Weights of a small mixture-of-experts language model, trained from scratch on English Wikipedia.
Training: a variant of Muon for the experts, 291M tokens, 4602 steps.
Below are experts of layer 2 (counted from 0) of a mixture-of-experts language model. Rows are named router (the router's row for the expert), gate (a neuron's input weights, with its number), up (a neuron's input weights, with its number) and show model dimensions 0-255. Each number is 50 + 15 x the weight over its row's rms, rounded and kept within 0 to 99.
After each expert's rows: a language model's description of what the expert responds to. This comes from a sample of Wikipedia text that the model never trained on.

# expert 39
router:56 48 35 38 36 48 70 49 61 78 34 35 51 68 53 57 62 50 37 55 35 67 42 60 44 66 29 29 73 60 55 58 27 46 58 77 60 63 39 57 63 50 76 66 73 35 60 49 68 67 31 43 55 61 35 49 25 63 46 44 42 42 40 36 36 66 40 61 37 52 35 27 43 41 61 69 81 69 38 37 58 66 45 60 73 66 56 55 45 20 43 26 70 29 34 45 47 65 53 27 52 25 38 55 56 22 23 42 49 55 62 33 39 37 55 53 57 63 37 38 54 54 58 36 52 67 58 39 45 52 42 48 39 51 52 44 59 46 58 35 19 56 58 60 65 58 37 37 68 37 30 71 70 42 74 80 82 48 48 85 32 50 67 14 76 26 49 53 62 73 59 78 39 66 75 50 75 39 38 55 60 35 22 53 53 64 75 51 40 59 45 57 29 45 29 40 56 54 28 73 62 26 38 72 33 55 70 43 47 39 34 60 64 48 38 44 65 59 72 38 62 70 70 42 65 55 68 77 52 53 60 72 58 65 41 66 55 79 69 69 45 41 60 38 66 68 66 63 77 76 51 30 64 79 33 58
gate0:43 59 48 39 58 42 67 48 44 63 50 48 40 65 49 50 70 53 38 56 28 63 55 69 50 73 38 39 62 64 65 46 29 62 59 68 71 71 31 44 49 71 62 47 73 37 52 47 58 69 27 36 42 57 50 63 16 72 33 62 49 42 42 41 64 73 39 40 52 46 37 20 43 48 55 76 75 51 40 50 39 72 47 53 67 66 43 49 53 33 44 30 60 46 22 53 32 86 55 23 58 37 29 45 44 27 46 54 59 50 49 26 30 44 47 58 49 66 35 38 26 52 55 47 51 62 56 51 54 49 47 26 27 68 35 50 62 57 65 53 33 55 63 55 75 59 47 44 68 36 29 60 74 43 66 89 79 60 39 81 40 51 61 33 67 13 56 50 59 69 63 69 47 78 86 47 69 54 44 54 67 33 29 51 55 65 85 55 55 57 55 51 36 56 29 42 63 71 23 94 49 21 38 67 44 50 84 49 55 49 41 68 50 49 26 60 49 50 76 55 54 62 73 57 59 38 53 54 48 73 53 69 46 57 39 73 41 71 57 55 54 34 54 58 61 61 80 72 87 71 56 61 66 71 47 48
up0:34 62 54 37 53 28 65 49 40 52 56 51 46 52 53 39 79 71 36 53 17 61 64 68 64 63 46 50 64 47 54 59 19 72 67 67 76 59 46 55 36 65 53 43 55 32 58 44 59 61 35 61 35 46 61 72 34 64 24 72 55 52 39 39 62 71 20 46 37 58 29 17 55 58 55 76 60 65 52 48 34 72 29 77 71 67 42 50 57 35 62 21 54 40 41 60 42 89 43 35 56 35 28 62 58 36 51 49 48 51 35 35 29 62 50 68 70 61 33 33 44 42 57 36 51 75 50 69 53 39 48 29 45 59 34 60 55 42 65 56 40 65 65 53 65 58 49 39 72 29 17 56 76 46 66 93 70 63 27 68 56 66 64 35 57 16 52 50 51 72 65 71 28 80 74 55 74 54 43 54 72 30 46 47 65 60 70 49 58 53 56 47 47 50 37 50 63 60 24 86 52 29 31 53 45 32 78 48 64 50 48 56 51 47 24 52 49 54 63 53 47 60 69 41 49 58 53 43 54 79 43 65 37 56 27 75 50 71 63 50 61 43 54 38 68 69 80 63 82 74 55 72 56 54 47 49
What it handles: The articles "a" and "an" and counting words like "one", "two", "another", plus blank spaces before numbers in sports and census tables.

# expert 33
router:71 49 40 18 63 78 58 47 61 39 49 23 48 50 65 80 50 56 56 58 73 59 36 44 52 55 49 43 63 37 59 51 48 68 45 64 78 62 62 45 61 52 40 38 66 52 31 85 49 61 18 51 52 75 16 55 43 35 62 39 48 43 57 23 52 60 73 24 53 23 58 43 34 71 56 26 59 51 20 80 64 55 54 32 41 51 37 45 41 38 49 41 34 50 47 49 59 29 70 51 58 75 72 48 47 68 53 48 53 46 25 50 70 49 55 49 21 19 57 59 56 52 41 57 08 59 54 50 59 51 46 35 60 33 91 49 53 59 55 44 47 60 51 39 41 42 68 67 24 56 46 62 36 39 63 51 54 41 22 72 41 47 64 60 61 76 54 54 67 69 73 71 54 34 65 63 41 32 23 46 24 67 55 54 64 49 51 49 45 32 54 63 49 66 59 73 72 60 57 51 37 46 57 69 63 47 72 66 38 40 21 47 47 41 68 61 61 51 49 44 37 72 36 66 39 07 56 71 31 55 31 58 74 17 64 56 40 69 56 47 68 34 34 82 40 50 49 35 50 43 40 67 91 72 65 46
gate0:59 70 54 47 74 39 38 89 02 49 74 47 59 46 39 69 69 80 44 39 41 56 54 42 45 53 54 55 56 39 48 50 41 81 74 13 56 46 61 42 54 41 56 47 63 34 36 57 45 40 60 57 50 53 57 50 64 72 34 63 39 63 64 47 65 22 49 33 51 70 39 45 58 71 70 24 42 46 45 81 46 52 68 59 59 66 71 50 77 33 51 52 36 34 52 52 46 47 55 60 20 55 41 45 52 57 44 58 52 72 44 38 67 06 55 75 00 62 80 54 50 47 59 64 37 43 57 66 44 37 44 28 49 61 70 40 53 55 56 44 32 70 65 28 33 52 64 60 30 67 50 28 67 64 31 61 30 39 44 48 58 51 54 53 74 22 71 77 32 60 21 32 29 59 47 55 46 57 56 40 50 51 29 44 56 48 55 49 21 56 50 38 56 50 27 22 55 75 33 73 47 74 27 52 53 39 41 54 57 61 52 44 61 58 44 44 34 65 62 54 43 50 42 59 44 40 68 62 62 61 48 53 15 54 44 41 36 55 72 64 74 23 79 60 46 26 48 39 98 56 58 57 51 37 49 58
up0:71 61 74 58 30 30 53 60 57 32 73 63 61 57 67 52 61 67 53 57 46 39 52 51 60 49 45 39 48 33 65 37 45 58 67 48 65 40 54 35 65 26 59 46 48 25 42 33 51 54 77 58 71 66 44 50 32 76 44 51 62 63 33 31 43 50 62 62 30 61 07 28 36 54 40 46 36 38 57 80 43 45 45 79 42 74 48 30 58 19 59 33 52 60 48 29 51 07 84 53 48 41 39 41 45 46 49 48 30 49 43 45 39 36 60 43 78 43 24 43 42 46 72 42 49 33 30 38 35 77 40 23 56 40 28 30 22 35 57 66 49 68 70 47 17 68 37 32 60 61 46 52 66 63 46 73 27 45 51 64 50 58 63 26 32 37 75 39 21 70 68 48 54 60 59 59 61 72 47 44 51 45 47 36 26 55 44 55 51 55 28 70 58 60 42 21 65 68 46 56 21 61 34 48 49 69 36 37 56 96 35 56 39 42 60 30 19 74 52 78 50 43 73 65 25 65 62 65 40 54 50 51 47 52 45 45 50 37 66 23 72 32 61 49 62 52 62 40 55 47 57 75 63 46 64 53
What it handles: Two-digit and round numbers in statistics tables, such as election results, league standings and vote counts, plus the "%" column header.

# expert 14
router:51 56 69 31 44 64 42 57 42 79 61 14 49 52 31 53 46 46 29 48 51 72 41 49 31 65 38 23 58 80 48 48 28 55 44 53 61 62 49 62 56 57 54 63 34 62 51 73 69 63 71 44 38 64 39 44 51 50 36 72 36 38 77 51 46 21 41 56 56 69 47 68 59 45 40 34 53 31 35 33 64 64 64 37 64 36 33 34 77 40 50 49 46 58 48 56 63 34 41 66 43 49 65 32 25 69 42 53 56 59 68 70 56 34 29 42 28 42 44 64 26 60 46 54 51 24 65 56 45 72 60 62 32 11 87 47 59 45 50 43 30 41 46 53 70 57 44 69 39 37 46 38 47 67 33 54 29 32 40 48 64 79 58 58 72 30 27 63 54 55 75 68 61 46 48 64 55 41 23 63 35 48 21 48 66 66 50 74 38 40 79 55 36 55 27 78 41 79 57 64 52 62 81 57 23 77 45 41 49 35 32 51 42 40 56 66 44 33 46 29 32 31 42 56 46 14 46 71 26 45 33 32 76 25 30 57 50 57 45 50 67 46 37 65 76 49 42 66 71 34 38 69 66 35 68 67
gate0:44 37 36 27 40 73 29 37 76 66 31 56 45 53 60 52 63 36 47 69 20 32 47 14 31 71 44 25 42 48 60 31 27 38 68 60 56 53 32 34 66 19 46 40 71 29 45 60 54 70 32 36 57 34 67 37 45 40 66 16 49 22 41 19 31 63 56 21 37 47 47 52 38 58 35 49 47 64 61 39 37 44 65 36 40 51 61 65 24 41 43 41 62 99 52 48 45 38 42 40 40 51 25 43 60 45 64 60 42 63 63 48 57 45 70 36 60 58 78 58 70 65 36 34 30 52 66 43 38 61 45 45 64 93 50 57 48 75 71 58 67 39 39 69 40 43 35 58 46 46 40 66 61 62 53 48 47 71 71 38 44 51 50 41 71 27 90 33 56 40 29 53 58 34 61 51 47 30 41 68 39 40 46 65 68 24 56 19 53 39 65 59 40 58 38 46 47 54 30 61 28 42 64 58 65 60 55 58 77 68 28 42 64 35 54 17 26 55 68 38 52 39 74 31 51 45 52 39 26 49 58 44 43 64 72 41 48 56 35 61 51 32 31 30 11 48 47 49 43 55 48 62 38 38 33 59
up0:51 49 92 45 50 98 49 79 29 68 46 55 53 11 48 33 61 55 37 48 77 59 81 73 56 50 30 60 28 47 35 39 59 50 75 53 25 31 40 44 49 53 47 45 52 50 48 35 54 58 64 36 59 65 32 54 37 67 47 50 52 52 72 71 44 45 44 44 64 21 19 67 53 31 42 56 55 49 49 19 54 63 46 43 66 51 53 55 71 36 94 55 65 54 48 43 57 40 47 51 48 60 69 69 53 54 36 44 85 43 38 69 81 54 59 48 34 38 45 52 35 54 85 42 48 60 49 55 40 78 66 45 60 38 62 74 50 32 29 49 45 48 44 28 51 45 40 55 56 60 52 45 78 70 61 63 64 43 66 59 52 55 35 48 32 62 32 45 40 44 63 77 51 34 53 52 44 43 51 51 57 53 51 41 44 28 72 65 32 29 47 23 07 64 31 53 56 65 60 30 57 60 41 53 67 26 50 19 68 65 46 50 41 50 65 78 59 14 31 35 41 46 27 49 52 24 32 56 71 41 74 57 58 46 57 54 45 38 69 39 59 78 45 31 76 71 37 58 42 26 33 60 68 39 67 49
What it handles: Verb or verb-stem tokens after "was", "to", "and" or a subject, plus decade prefixes like 189, 193, 201, e.g. suc(ceed), served, beat, defeated.

# expert 61
router:58 55 42 38 36 52 51 75 38 63 34 42 34 64 56 57 49 66 50 35 57 55 69 49 24 71 35 64 63 23 52 45 46 50 35 41 58 62 54 40 59 45 70 30 43 62 55 37 77 48 44 52 66 39 31 32 19 23 38 77 41 37 40 32 29 27 46 34 24 31 31 48 43 71 20 39 48 64 63 36 47 65 64 24 49 46 46 60 34 26 59 51 69 38 16 56 30 30 40 46 65 47 39 66 10 58 24 72 59 31 60 54 59 41 27 58 74 41 46 60 43 61 58 79 57 34 53 46 27 64 51 45 52 41 43 48 74 53 39 43 14 57 55 68 25 75 44 54 73 32 74 34 36 28 60 71 58 40 43 74 50 60 54 18 50 61 51 19 58 58 43 57 56 46 48 50 63 56 52 24 64 43 30 44 42 46 46 34 26 51 27 47 40 58 23 56 43 68 52 25 35 36 65 55 49 40 55 78 63 51 70 58 48 49 66 44 56 65 63 29 64 65 57 38 50 52 49 37 47 58 49 61 67 44 84 65 71 74 30 36 34 36 57 38 74 27 68 61 37 31 32 41 31 24 38 71
gate0:51 36 54 37 43 40 34 45 37 35 35 57 39 77 25 52 62 30 80 50 37 60 31 51 42 56 59 36 66 43 43 62 45 59 30 73 41 51 68 69 44 41 51 70 51 24 53 59 51 22 44 49 54 61 45 52 56 36 49 48 87 61 79 68 72 62 45 73 19 31 54 70 39 28 56 49 75 47 49 49 68 68 44 65 44 47 31 47 70 61 70 49 33 67 52 50 49 51 64 67 45 62 43 87 48 36 66 48 68 28 65 51 63 88 64 75 56 29 47 37 52 51 30 43 54 51 28 55 31 50 76 46 27 55 77 83 67 50 45 59 68 50 51 54 67 56 58 56 24 37 36 63 54 57 19 27 50 61 43 52 41 56 44 44 70 49 53 42 76 36 43 73 46 80 54 43 45 79 62 24 72 49 56 58 42 50 59 51 30 19 71 55 53 58 61 71 41 67 46 41 44 57 46 52 09 42 64 34 24 53 69 44 69 47 61 48 40 61 35 64 58 21 31 56 39 38 59 34 61 39 48 42 47 46 77 28 17 55 69 44 47 83 42 51 40 70 49 27 82 36 30 62 67 70 42 40
up0:44 45 70 44 54 60 60 62 68 42 38 56 32 44 60 30 32 39 31 50 58 29 72 42 38 51 49 85 02 36 43 36 45 63 39 42 22 64 48 05 62 56 41 53 44 43 37 35 43 77 32 39 31 60 51 53 62 57 74 35 34 37 49 37 60 62 41 53 84 48 68 64 33 40 72 44 82 49 39 59 59 11 51 54 59 47 51 22 42 54 52 58 57 58 61 36 53 36 34 38 39 81 26 27 67 49 24 42 57 64 54 50 45 21 71 25 25 53 50 40 48 67 62 43 34 65 71 41 51 58 45 44 53 96 20 47 28 69 61 47 47 37 40 30 51 40 63 44 56 63 55 56 24 68 49 60 47 35 86 49 67 48 39 37 39 62 32 74 35 27 52 49 59 61 61 25 37 46 40 65 63 34 45 34 70 56 33 37 65 43 34 39 56 62 49 26 49 29 55 56 52 50 24 27 55 72 61 56 82 66 48 18 38 60 48 19 45 48 30 44 49 50 45 54 66 63 43 62 51 47 38 72 30 41 45 46 70 62 52 64 49 52 33 59 44 28 50 68 39 74 41 61 59 45 66 61
What it handles: First pieces of words like st in steal or strange, b, t, w and h, plus to, in and first, mostly in narrative prose.

# expert 20
router:88 55 60 02 79 30 59 61 50 49 65 45 46 44 87 58 48 52 28 56 45 37 59 55 43 54 48 41 63 54 31 27 54 47 47 53 68 55 40 47 47 66 60 22 38 60 39 65 41 67 11 74 67 34 36 53 50 32 46 59 68 62 65 40 34 49 54 42 39 36 37 44 58 70 62 37 45 19 56 25 60 34 79 31 76 47 67 55 40 58 23 45 41 62 45 72 18 63 50 39 40 37 59 45 40 38 39 69 56 65 63 72 77 56 45 52 62 51 48 61 65 71 38 54 50 67 70 70 57 52 51 34 50 46 58 63 67 45 67 59 45 55 40 60 44 23 38 43 43 30 50 52 48 63 29 59 39 26 43 50 29 44 92 26 80 76 64 41 31 35 70 46 31 44 41 67 51 62 53 56 25 62 59 46 68 42 64 52 67 29 65 69 75 48 54 27 58 47 64 58 69 70 49 59 55 49 67 35 38 38 55 46 66 40 56 49 58 35 43 49 59 26 77 58 36 25 32 73 52 91 52 54 43 23 80 37 59 51 30 57 54 62 38 36 63 74 59 58 76 63 61 71 59 51 67 57
gate0:74 43 59 28 43 78 42 48 56 28 43 55 72 65 73 60 68 71 74 56 35 47 66 45 57 34 53 45 32 70 32 60 55 35 46 26 49 54 55 55 50 51 53 51 53 33 43 36 51 66 50 69 51 59 22 62 46 38 44 48 63 63 67 42 39 51 56 33 22 83 46 47 46 55 52 39 54 69 58 43 55 61 62 64 70 47 62 39 38 44 45 23 44 35 34 68 32 49 59 74 06 60 36 47 30 33 57 58 85 44 57 48 66 52 52 18 55 21 21 46 35 40 55 15 18 71 41 45 53 56 66 61 78 47 43 24 52 26 55 52 30 32 30 53 52 41 54 52 54 77 43 63 76 64 46 60 57 52 40 70 53 70 58 53 65 35 48 46 14 53 34 23 40 32 52 76 51 46 71 34 26 54 74 56 54 63 30 53 61 61 47 65 34 52 39 20 51 38 40 52 55 55 60 31 50 64 60 60 82 48 38 39 56 29 60 40 57 94 23 60 36 38 32 29 59 38 76 48 53 28 66 60 49 41 65 74 49 49 44 62 54 60 47 46 44 40 41 75 11 49 52 58 22 51 37 28
up0:35 49 56 85 61 29 62 60 32 41 39 50 32 47 28 16 24 41 59 59 58 41 64 55 36 78 67 65 47 31 46 44 31 60 80 50 27 40 54 49 42 43 50 45 54 73 54 51 70 27 63 40 52 36 76 46 63 72 57 48 41 49 48 58 63 69 47 74 70 32 63 47 69 56 55 51 27 39 42 70 46 48 21 37 41 55 46 67 60 56 51 95 53 79 71 58 61 49 51 24 55 59 49 29 63 48 57 46 25 43 42 54 62 66 54 73 63 78 67 29 43 54 28 79 72 51 49 23 39 13 39 41 23 41 43 80 38 64 46 53 54 88 57 61 46 56 62 46 56 16 58 12 34 32 67 41 52 62 49 45 31 42 42 38 15 59 53 36 74 56 49 70 55 58 48 36 61 38 40 53 77 49 23 38 37 39 65 39 45 25 41 57 54 76 50 68 54 46 50 44 53 38 34 56 63 30 37 45 19 85 48 49 53 74 56 61 50 25 45 41 76 45 49 67 56 39 37 73 54 59 47 35 45 58 61 32 56 40 64 45 44 48 61 58 22 53 57 42 76 45 45 37 65 55 63 51
What it handles: Colons, pipes, dashes and capitalized word-starts at line beginnings in infoboxes, tables and headings, e.g. Born:, City:, ==Life==, Co(hen).

# expert 23
router:62 55 55 29 65 63 41 34 68 55 37 13 44 46 56 68 34 40 63 34 60 52 40 57 55 32 32 59 77 47 79 71 50 60 33 78 63 51 42 41 57 62 54 38 71 35 47 69 44 62 50 26 27 68 24 80 58 63 66 60 52 73 62 42 69 41 62 19 47 29 61 46 61 66 44 25 70 36 43 59 41 41 61 43 69 50 43 36 55 45 56 51 25 42 33 25 47 43 69 16 44 42 56 33 24 56 52 44 53 38 24 49 62 33 47 29 44 33 70 69 39 45 51 49 27 57 64 31 51 49 51 66 46 42 72 52 45 89 51 55 41 40 39 42 69 56 68 78 36 47 53 58 31 52 36 43 46 31 47 50 46 61 57 22 55 71 50 63 51 55 52 73 81 69 60 43 57 42 35 52 30 58 28 48 48 57 16 59 63 61 80 54 45 75 53 58 45 61 42 60 55 43 76 70 37 65 74 45 66 20 25 45 43 42 54 55 33 44 64 59 33 33 34 64 21 13 86 72 35 75 43 58 56 35 66 33 44 61 63 40 67 47 56 71 51 33 58 49 82 58 40 68 71 71 49 58
gate0:39 60 17 57 47 53 48 15 38 73 58 45 51 54 43 36 50 51 62 45 45 42 55 58 61 62 30 66 19 64 73 47 47 39 60 38 57 58 54 50 57 22 42 49 65 80 65 68 53 27 47 31 54 74 58 61 70 58 55 61 74 60 34 37 37 39 75 39 46 65 46 60 67 50 26 29 62 63 45 39 40 69 58 14 63 35 53 37 31 49 75 81 48 50 35 30 57 62 23 54 80 51 60 27 16 42 59 46 29 61 53 36 55 30 72 31 24 51 46 53 37 44 51 36 43 73 72 42 48 39 32 59 34 66 81 40 40 55 35 37 50 24 52 64 40 60 40 43 59 21 47 54 33 52 51 54 62 42 59 45 50 70 75 44 34 68 56 26 49 55 41 59 54 40 43 46 56 23 30 71 84 48 57 32 43 57 51 62 83 59 64 76 63 64 28 40 61 47 66 78 41 58 67 52 22 46 67 42 57 50 35 45 64 65 59 45 28 57 37 62 38 13 24 57 40 37 53 31 60 63 52 68 50 39 50 63 55 47 70 34 49 29 77 36 44 30 52 70 57 24 61 74 48 52 20 32
up0:54 52 75 47 50 25 40 70 69 33 34 49 62 45 56 52 40 56 31 54 63 56 46 52 28 41 68 19 74 47 67 61 28 87 53 56 46 53 27 35 55 85 51 77 55 17 35 41 46 51 46 70 31 27 47 31 24 45 38 56 51 57 62 43 70 39 33 55 37 56 46 44 41 46 61 71 51 29 49 43 55 37 53 75 36 59 64 43 64 45 37 20 63 59 65 66 56 28 59 44 24 43 45 50 70 75 44 50 68 40 49 45 53 77 32 89 64 57 63 38 60 47 47 81 55 39 37 54 48 38 63 43 46 34 47 59 63 42 57 59 65 51 65 29 54 68 59 42 48 68 39 53 57 38 71 55 34 77 59 38 46 50 44 49 54 43 62 73 40 53 40 37 55 50 56 38 45 68 45 32 29 30 20 55 59 20 41 57 24 58 36 14 48 33 55 56 52 33 45 32 47 37 56 35 57 68 42 39 64 41 75 46 56 42 29 42 83 52 71 70 53 71 55 46 54 55 31 59 44 51 61 39 21 34 48 09 37 41 39 66 55 67 18 71 51 52 63 52 42 99 24 32 59 59 66 83
What it handles: Prepositions after verbs or nouns, mostly of, to, from, within, into, as in withdrew from, north of.

# expert 16
router:65 67 41 50 43 46 66 48 65 50 59 43 44 57 53 76 29 38 45 39 53 52 54 47 37 63 69 33 66 83 63 27 42 51 54 67 59 79 74 44 61 65 41 46 54 51 39 91 44 51 43 62 46 43 53 41 57 61 79 69 61 39 49 58 53 37 56 65 66 58 39 43 43 60 30 13 75 26 66 58 63 40 75 18 45 53 55 29 50 33 31 54 48 46 40 79 40 23 46 22 40 52 71 23 30 37 46 56 44 32 62 52 56 57 44 39 20 25 54 44 40 70 37 65 45 33 73 48 28 39 39 68 60 53 70 59 63 46 34 42 31 26 40 42 64 66 50 74 40 55 35 43 59 26 14 55 45 36 60 40 12 42 77 26 80 59 25 75 51 28 33 39 48 48 49 62 65 72 26 65 62 31 33 58 61 32 52 48 48 30 82 59 50 52 65 54 60 78 48 54 72 41 64 65 57 57 81 48 68 35 51 43 45 32 55 72 47 61 50 34 52 63 50 74 53 25 52 66 67 37 31 48 35 66 43 35 36 37 50 58 54 70 15 41 64 63 70 44 46 48 55 61 65 33 50 69
gate0:52 61 59 57 34 35 39 74 71 69 45 46 60 33 56 53 53 30 42 18 39 35 64 50 63 41 32 21 73 59 87 38 60 59 69 51 44 54 68 51 57 45 53 54 45 68 15 65 64 45 39 29 21 56 37 37 37 48 41 75 50 54 39 58 51 68 45 27 65 49 48 48 27 49 48 60 35 51 44 46 45 57 48 51 44 45 56 60 22 39 58 37 53 30 47 54 47 44 54 26 50 54 71 38 89 43 23 33 52 48 28 42 45 44 56 54 50 57 99 50 40 62 47 48 41 37 37 50 59 61 48 77 58 99 69 53 76 43 37 77 52 42 45 59 70 50 69 61 35 32 51 35 64 64 60 29 38 11 99 46 56 29 64 55 59 55 43 32 41 51 34 69 51 47 80 46 36 44 74 71 46 51 16 54 67 43 53 48 45 12 46 54 55 53 56 33 55 32 53 70 47 55 50 64 54 56 64 49 71 43 55 82 40 55 46 57 57 51 66 51 51 15 55 38 04 55 69 40 63 70 50 60 45 45 61 65 42 41 49 52 57 60 26 36 27 66 69 42 63 59 41 47 49 55 50 57
up0:37 60 51 59 43 17 51 49 30 80 59 82 34 53 43 48 42 43 35 19 53 44 70 43 62 37 31 34 62 50 42 50 71 37 68 48 37 71 69 66 47 54 52 51 39 62 51 48 63 61 43 55 44 54 74 45 50 44 11 80 45 36 43 55 65 51 60 57 68 57 54 42 51 24 64 57 49 51 65 46 13 47 54 22 56 63 52 40 31 16 68 54 32 33 55 32 59 68 31 29 56 54 66 39 83 55 34 30 65 33 49 33 45 50 26 21 39 50 75 71 58 55 32 31 52 52 55 59 43 48 25 74 46 65 59 56 29 56 36 48 78 42 52 71 63 48 83 52 42 25 64 29 42 56 54 00 62 30 99 37 48 24 54 77 53 76 30 37 50 61 74 69 50 51 59 60 55 50 31 62 53 68 46 44 38 51 48 48 45 56 53 49 27 53 59 66 60 40 54 60 50 52 55 51 76 57 64 42 50 43 64 81 56 30 60 50 58 42 30 47 52 63 46 25 42 66 51 22 41 74 57 47 59 48 39 62 38 48 44 38 41 63 72 16 34 63 70 52 20 54 67 47 55 44 53 41
What it handles: Word starts and names in company, service and infrastructure contexts, such as Indust(ries), eng(aged), Pro, Air, Road, Co, service, and 194/201 year pieces.

# expert 49
router:81 39 68 59 58 67 62 58 60 42 52 37 41 40 48 55 62 48 61 32 56 63 35 47 37 25 61 59 59 72 65 49 45 64 48 52 75 41 30 58 47 43 38 34 47 57 47 48 44 65 27 59 48 64 39 37 55 66 39 52 45 36 35 16 39 49 56 49 61 52 38 59 92 38 29 32 62 42 17 49 53 44 73 37 55 41 42 29 36 34 37 72 57 43 59 43 38 36 54 49 59 24 71 35 05 16 42 77 59 38 58 46 52 22 55 66 61 59 33 45 33 55 41 74 25 22 40 70 60 75 27 67 50 59 83 44 67 46 55 39 36 36 44 35 46 64 25 37 71 57 42 85 74 16 50 49 59 55 54 63 40 56 51 52 38 49 64 55 50 55 64 47 48 32 64 81 59 75 27 42 60 77 21 48 56 39 53 43 41 58 51 78 69 80 58 70 58 61 61 43 65 49 52 68 64 52 67 59 64 31 43 50 44 37 41 28 54 59 59 52 41 57 64 82 48 37 55 65 22 67 46 56 37 47 69 22 63 64 58 35 65 48 37 84 65 33 60 43 70 81 47 54 45 76 35 50
gate0:59 44 63 51 61 69 61 47 57 44 53 36 42 54 71 46 65 22 53 52 30 55 38 43 31 65 57 67 73 52 47 56 56 58 61 56 62 70 47 68 52 44 50 44 66 43 38 55 50 47 34 42 37 49 54 39 48 53 33 24 54 49 20 25 48 45 60 12 77 49 54 39 74 55 48 60 48 32 52 53 60 04 60 66 54 59 41 21 50 43 78 49 56 49 70 59 61 35 43 47 78 15 68 27 19 40 52 75 35 47 53 36 54 57 55 55 53 62 31 44 54 81 48 58 41 38 37 28 65 49 32 43 57 59 78 45 58 54 65 06 62 30 55 45 27 73 12 35 45 50 53 70 38 14 55 56 52 31 59 57 33 53 77 37 51 19 68 65 65 50 35 51 60 33 63 77 59 71 43 54 50 66 20 48 75 66 54 54 47 72 75 36 54 60 56 64 61 62 75 56 77 39 47 67 37 56 66 53 55 41 50 79 33 48 34 07 40 50 37 68 44 48 59 45 60 37 54 79 27 56 31 54 46 60 60 38 61 57 45 16 63 45 58 71 63 52 66 69 69 58 64 56 46 51 26 65
up0:37 57 20 52 49 34 37 26 33 51 49 64 58 40 38 54 26 73 49 39 63 46 49 59 72 39 38 35 29 52 58 47 54 43 37 41 36 39 50 30 37 57 55 68 36 58 55 49 52 50 70 54 76 60 34 64 42 42 79 74 60 54 74 74 60 44 57 87 29 41 41 57 29 50 42 40 50 72 66 36 46 93 50 46 54 37 55 82 53 70 35 66 39 47 38 29 45 74 49 58 13 66 30 73 61 64 50 37 57 49 38 60 60 48 57 38 36 41 70 62 38 24 48 51 55 72 67 70 34 51 73 59 42 53 45 59 54 46 45 85 55 65 47 77 62 33 87 61 52 62 51 37 71 80 39 49 56 83 46 42 58 50 49 61 54 75 32 37 30 57 48 56 49 64 53 22 50 27 45 59 43 43 63 51 39 30 52 49 47 31 36 40 42 42 62 23 49 46 35 35 11 61 43 48 56 54 27 54 30 65 42 22 84 50 59 88 64 48 65 27 44 58 45 59 39 61 42 27 64 51 69 34 59 43 45 60 23 30 43 70 34 64 62 29 32 41 34 29 39 25 34 49 53 38 75 43
What it handles: Counting words and quantifiers such as one, two, three, some, eleven, the article a, and numbers in elevation lines or tables.

# expert 62
router:44 73 60 30 28 49 35 67 26 13 63 35 30 31 73 52 59 67 50 47 36 64 53 37 68 62 28 35 40 48 36 71 22 74 62 75 77 67 74 50 48 46 36 52 52 47 60 39 65 41 32 61 43 34 56 65 23 61 48 77 37 74 61 49 50 62 73 17 26 60 37 55 29 57 22 63 88 30 45 38 72 57 59 59 50 64 53 34 34 51 46 32 39 52 43 50 51 65 54 32 56 47 38 67 32 74 67 59 45 55 33 39 44 58 65 59 53 52 55 35 54 82 36 40 47 65 47 77 34 38 70 60 53 63 41 65 76 42 32 33 69 68 66 29 72 54 50 28 31 42 29 48 60 34 61 63 77 39 55 37 52 67 53 51 53 45 59 33 36 67 55 49 44 39 56 35 46 49 76 28 63 38 46 39 41 17 63 29 71 66 48 69 57 56 66 66 39 66 48 34 68 69 55 33 57 21 42 51 54 47 47 40 27 46 47 55 52 70 48 36 72 38 78 66 21 67 43 39 36 36 32 30 52 49 68 74 62 86 58 63 36 59 50 42 42 39 50 48 61 47 52 52 59 23 25 37
gate0:48 44 93 32 48 52 49 87 55 22 55 53 40 24 76 31 31 59 87 59 43 30 83 54 34 19 27 64 60 65 61 41 39 51 60 48 36 57 59 47 47 20 39 30 56 59 44 34 34 53 36 30 45 41 51 55 65 49 74 42 69 72 76 49 46 60 49 43 73 46 65 38 44 70 46 75 62 39 64 58 31 37 65 60 35 33 12 64 27 81 62 51 44 61 34 52 54 58 37 56 54 43 62 61 65 76 39 25 53 54 35 46 38 43 51 26 42 39 48 48 66 69 59 56 40 42 54 51 85 37 54 60 56 49 64 55 56 60 49 50 52 53 42 44 47 77 77 58 51 41 66 42 46 19 44 35 51 48 76 59 48 99 66 49 31 69 19 42 54 49 58 32 61 14 53 58 72 50 58 55 29 66 30 62 41 50 40 40 90 52 66 69 53 50 53 76 50 69 49 41 52 58 66 60 58 18 49 32 36 36 40 37 45 43 60 26 35 77 54 52 47 62 49 44 27 34 36 60 47 53 32 52 55 54 56 54 41 45 37 45 70 53 38 33 57 35 45 48 58 54 55 32 46 78 80 45
up0:57 62 48 58 49 67 35 29 46 59 39 39 54 72 42 76 64 33 14 42 65 67 47 52 82 76 66 48 36 39 38 46 73 60 69 47 50 33 31 49 39 54 67 70 48 29 42 42 45 47 66 51 56 54 68 48 55 51 65 46 43 50 61 42 20 48 70 82 41 59 44 54 53 45 64 24 50 56 36 82 51 63 38 52 77 78 72 17 45 34 57 38 54 46 87 25 52 54 63 39 35 52 45 40 29 52 75 77 49 35 44 74 67 54 48 55 41 42 47 57 34 24 48 40 48 51 39 42 43 64 56 53 39 74 79 59 43 36 35 46 45 57 67 63 62 29 51 23 58 51 34 43 67 52 46 17 48 60 48 24 59 14 37 58 52 29 57 66 35 45 31 22 45 99 55 53 44 53 91 28 56 43 71 39 36 61 75 26 70 42 36 55 59 53 53 19 53 45 47 47 60 52 36 56 26 68 47 74 48 56 52 87 45 57 77 45 63 46 30 42 50 51 34 56 62 68 68 47 47 62 35 49 51 41 53 42 35 43 42 57 44 38 63 61 47 34 57 48 45 37 35 35 57 35 24 64
What it handles: The prepositions in, on, at, during after verbs or nouns, often before dates or places, plus some single digits in tables.